From a checkpoint of a small mixture-of-experts model trained on Wikipedia: 62.4M parameters.
Below are experts of layer 5 (counted from 0) of a mixture-of-experts language model. Rows are named router (the router's row for the expert) and show model dimensions 128-255. Each number is 500 + 40 x the weight over its row's rms, rounded and kept within 0 to 999. Numbers have three digits each.
After each expert's rows: "comes after" lists some tokens at least twice as common just before its tokens as in all text. This comes from a sample of Wikipedia text that the model never trained on. Tokens count by the router's weight.

# expert 10
router:554572417556466531482419456481545492508439593462435511534461463483513533520485560441464487470582507592557469499461493489513540467573485471481397500489477477557461488508429396584456491446510505476523544473560528501539427465498569483498437499456586484465514559516509475564438484530511452514546565472499534559484454539541489547524439499491539477525483532474490532498563501484524530514535
comes after: "\n", " =", " S", ")", " P", " K"

# expert 31
router:507484375507473430558542473477445552432453493538534479530468492527469480497542473536445469482542488417465541467499527571507542550523474549474473518501494456456485470526545512541531446510468459466505443480499528467476515508534474444480505460544547497448565501480505517421416465482492433496473512445480435432479484487505487489532469459590521516458566507501517508506550505496492445501513
comes after: " |", ",", ":", " the", "-", " in"

# expert 26
router:540512521487502594495447507496524549559461551499582460484477552574476407552518465440514506532534518513493521485460467540496535498563475524497553521554481477503502562479479469473485499480461509558521571500487532474485485465525461495491455545527419487456444476510481529482501458547581531479561475469517532461498532500519438501464514543515486603517446561488450469499498496582434545556598
comes after: "1", " ", "2", " (", "3", " $"

# expert 7
router:504509530447494522408456448410529457448496494503522554508485465539479467486462530522467490450494538563544481462559510540484575420507506558469431567522525529471550508483522485500527534487513498501561553470588525521488527529501506423561520532496515584536538530530439403536428506496474518482489527462504486455513425557581562454464498471411498441526549472525489456488442526560456456553524
comes after: " |", ")", "---|---|---|---|", " de", " con", " one"

# expert 9
router:542519510544400508498478510554454489531471566463500521506499480518440450528450537529413504498405562500548482471481577499541517435516527520519498422420529471422490497475514516512500531540539495469435490529478517566505473461475590499527554473458490506528547475481513549443513583476449477486472462489438493533436498564517473509488518542477462514538510503517511548420438520522506564529506
comes after: "'", " ", "é", "’", " de", "t"

# expert 27
router:455461479566559469512477592538520474526534496556604475382498513496446459436530505527511545432528520506567515476540500583545464437546497409554518598576531484525523459479493481465448559458491510518509449485505568548450421521430475529463487500538502581517408528501474434486542472452485527458518469531503498495543472497488527541471473522515444444466501489492495523460484518487492544419481
comes after: "\n", "-", "|", " •", " MF", " FW"

# expert 5
router:508491482590450440472474506465544536485446506485493425486491487497407531578502524506450474558490506470510518531486502482511551540432505410490472535491521512532513512498421530461537534468493555466514436571509535518522585515512530457505507533484517543498544533438477538540536550479502447439491533490501463502502491466388467562492514494471565500531498461542486553489460530454558439528470
comes after: "-", ":", " \"", ",", " (", "|"

# expert 18
router:505507541544482453461501507471505496577444555461502443447600517445465530572498520514505598520549494532510570554453530449486477485509521544544441524447528567546473490514521544513453525453508515493472543437531556531560557478542539522436461495546491463446530477455445517513408545473426497493481515522505497566512481505449474507507464530434521557457449487526557519551510486537512453472452
comes after: " of", "\n", " in", " to", " is", " with"

# expert 19
router:476499506525584569569489517518525499454496558489515514509489484505451532515501458449498465484524593399460490444560544492459509522522538496502503585572476475463501462523495512506523445509487445575471474502565532513477528508521511444482462509509538484487499459452504360429498500406474585498525539457396519486511535544465457472488487483567450483478496461505514525463503471489415509439552
comes after: ",", "s", " No", "5", "6", "7"

# expert 14
router:532496545456467472511487548501514468513458463551544505531526519481467485425524494485540488534407535450479504571428450521469496530479454498427576531528513396483488453433486458541488477509479435559443535464597501505506506451529559506433563468505547490469490529498529504449530432502522502476475491509431536442498494392524507549568438503492487560461545508439543467543555551542490469484486
comes after: " the", " The", " his", " a", "The", " this"

# expert 11
router:527499458448506543557483528506503476468531528429530430487483556505560545536410460482461524533580539521499540560439478504507483553533610537577491487511496504554465439501518572543495491467556430528487513486443500540509523498462546455495434533537466482460465454545520480549507467484470576542531516506523500496567577514554503461470477521513511596433479518480481517517514445507519533475519
comes after: " was", " and", " he", " the", " a", " were"

# expert 0
router:434477508510515550428460483497465500471524503487534494512497464555491481453534480456533448517466438397597510526513508497605490496520523538530446515496484526514448507456449511501509559475455509536499553451447476519468479527527575558496461502552484507485509428467476454482550364545526532497474547553483462555469503576567487523462573520533518464474496455520506524496479575460454524521469
comes after: " |", ")", "0", " —", "%", "3"

# expert 21
router:479412471462426498482560445487476444506512443484495435473470495501496491572567380501462492523478555498542474451562498491488510517500522480518540584576599489486506511505442500434508509471514495525502495506486458504523537551504498491555522520558515458492472543499508520585463479476556443492464526505480499580452542564448496567465488522498466477534543488487516466572517507449494562520595
comes after: "s", "3", "6", "5", "4", "7"

# expert 1
router:450457466496512546483510543488488508530547474498501537535462504532546541538492549488550491491482359595534444465517464506509511432471574474488548552519494517507559489527425457495415465462556588499509548525439477495490452491504472405547506523505464537456486478515405487474557475481473547470426458485583534521529481492538484551468467503535519510525531484475467569398426541511545501463538
comes after: "1", ".", " ", "2", ")", "3"

# expert 4
router:496453417495487559508525475512452383475517456381526443488484468479564531525480463437528471485505512400529506488509518496520531439510576486466439499493533536547496547534406549454513507535517508501560525477481420543490495609522511544513433503439523570466516520469457411515573465527505434454486535537474534514518569462504516458551444525482518465498515494473471475500435490505493507505536
comes after: " |", ")", "0", "4", "%", ";"

# expert 16
router:550452513457528439531475546465492489449434518484511510387510462455501459576573500505468511521496497548504506495477516509459538613494441488531482452526483505466486434411510501505486542466493547495450475543568542465555524482475495506480476491476517504571484450424492560526554473500442447523452489523543457519543502580459511526524490439549521465521584487453485468464412527512499520442526
comes after: "0", "9", "1", "8", " ", "2"

# expert 6
router:529486427535558576529456536494558523506480539489435484439519467445521445496495466546516518508412483474523545560455495532421459482531495540520482558512539494514482481553522491495516444485514500392499507430442455470446532469475534546465518438529436445470497546509512521522543546510587555555522528560442501493459545495481507476490478482441526517525543518430496532508462570472495521511552
comes after: " |", "|", " on", ":", "-", " in"

# expert 3
router:496541543541549549545530503471492500437392461519446497529498572571497436595522473543484495445460523484504465498489447518463548514473518432487517483503502492497528450483463502483471472543559441501540510448523504475485497511554507555482492541562523541527496497514482484482538544520459414460525556558569478519533449541471451443524454482483496483483446519424476478547439493428549544557513
comes after: " |", ",", " in", " the", " a", " and"

# expert 12
router:496477418457564563471517539507562528516505418502426553501484530473489538530463491473477489460456501548448450532501528517482510464442534511516460511564502485543489480570507425493497497472575553443528516454612524429510538475470475492493558452531494541457535530410513404459485491507468597571526464451565487486509492478554488511526488540468453488518472464466530480506494492500534558542543
comes after: "2", "1", " ", "3", ".", "4"

# expert 24
router:541441497599532457544502491503490494496509480593474547481445498517486461621476448504508476498453445532483487490527473454496424585483537445393454507468531578461476543505471483447470510465456574526511522504504490513545487506553399529473488529498476504484561521446444523482451542400428539602494482566538431568511570585472571480514500481499425558512514534462463536573476488460486509431494
comes after: " ", " (", "–", "0", "5", "6"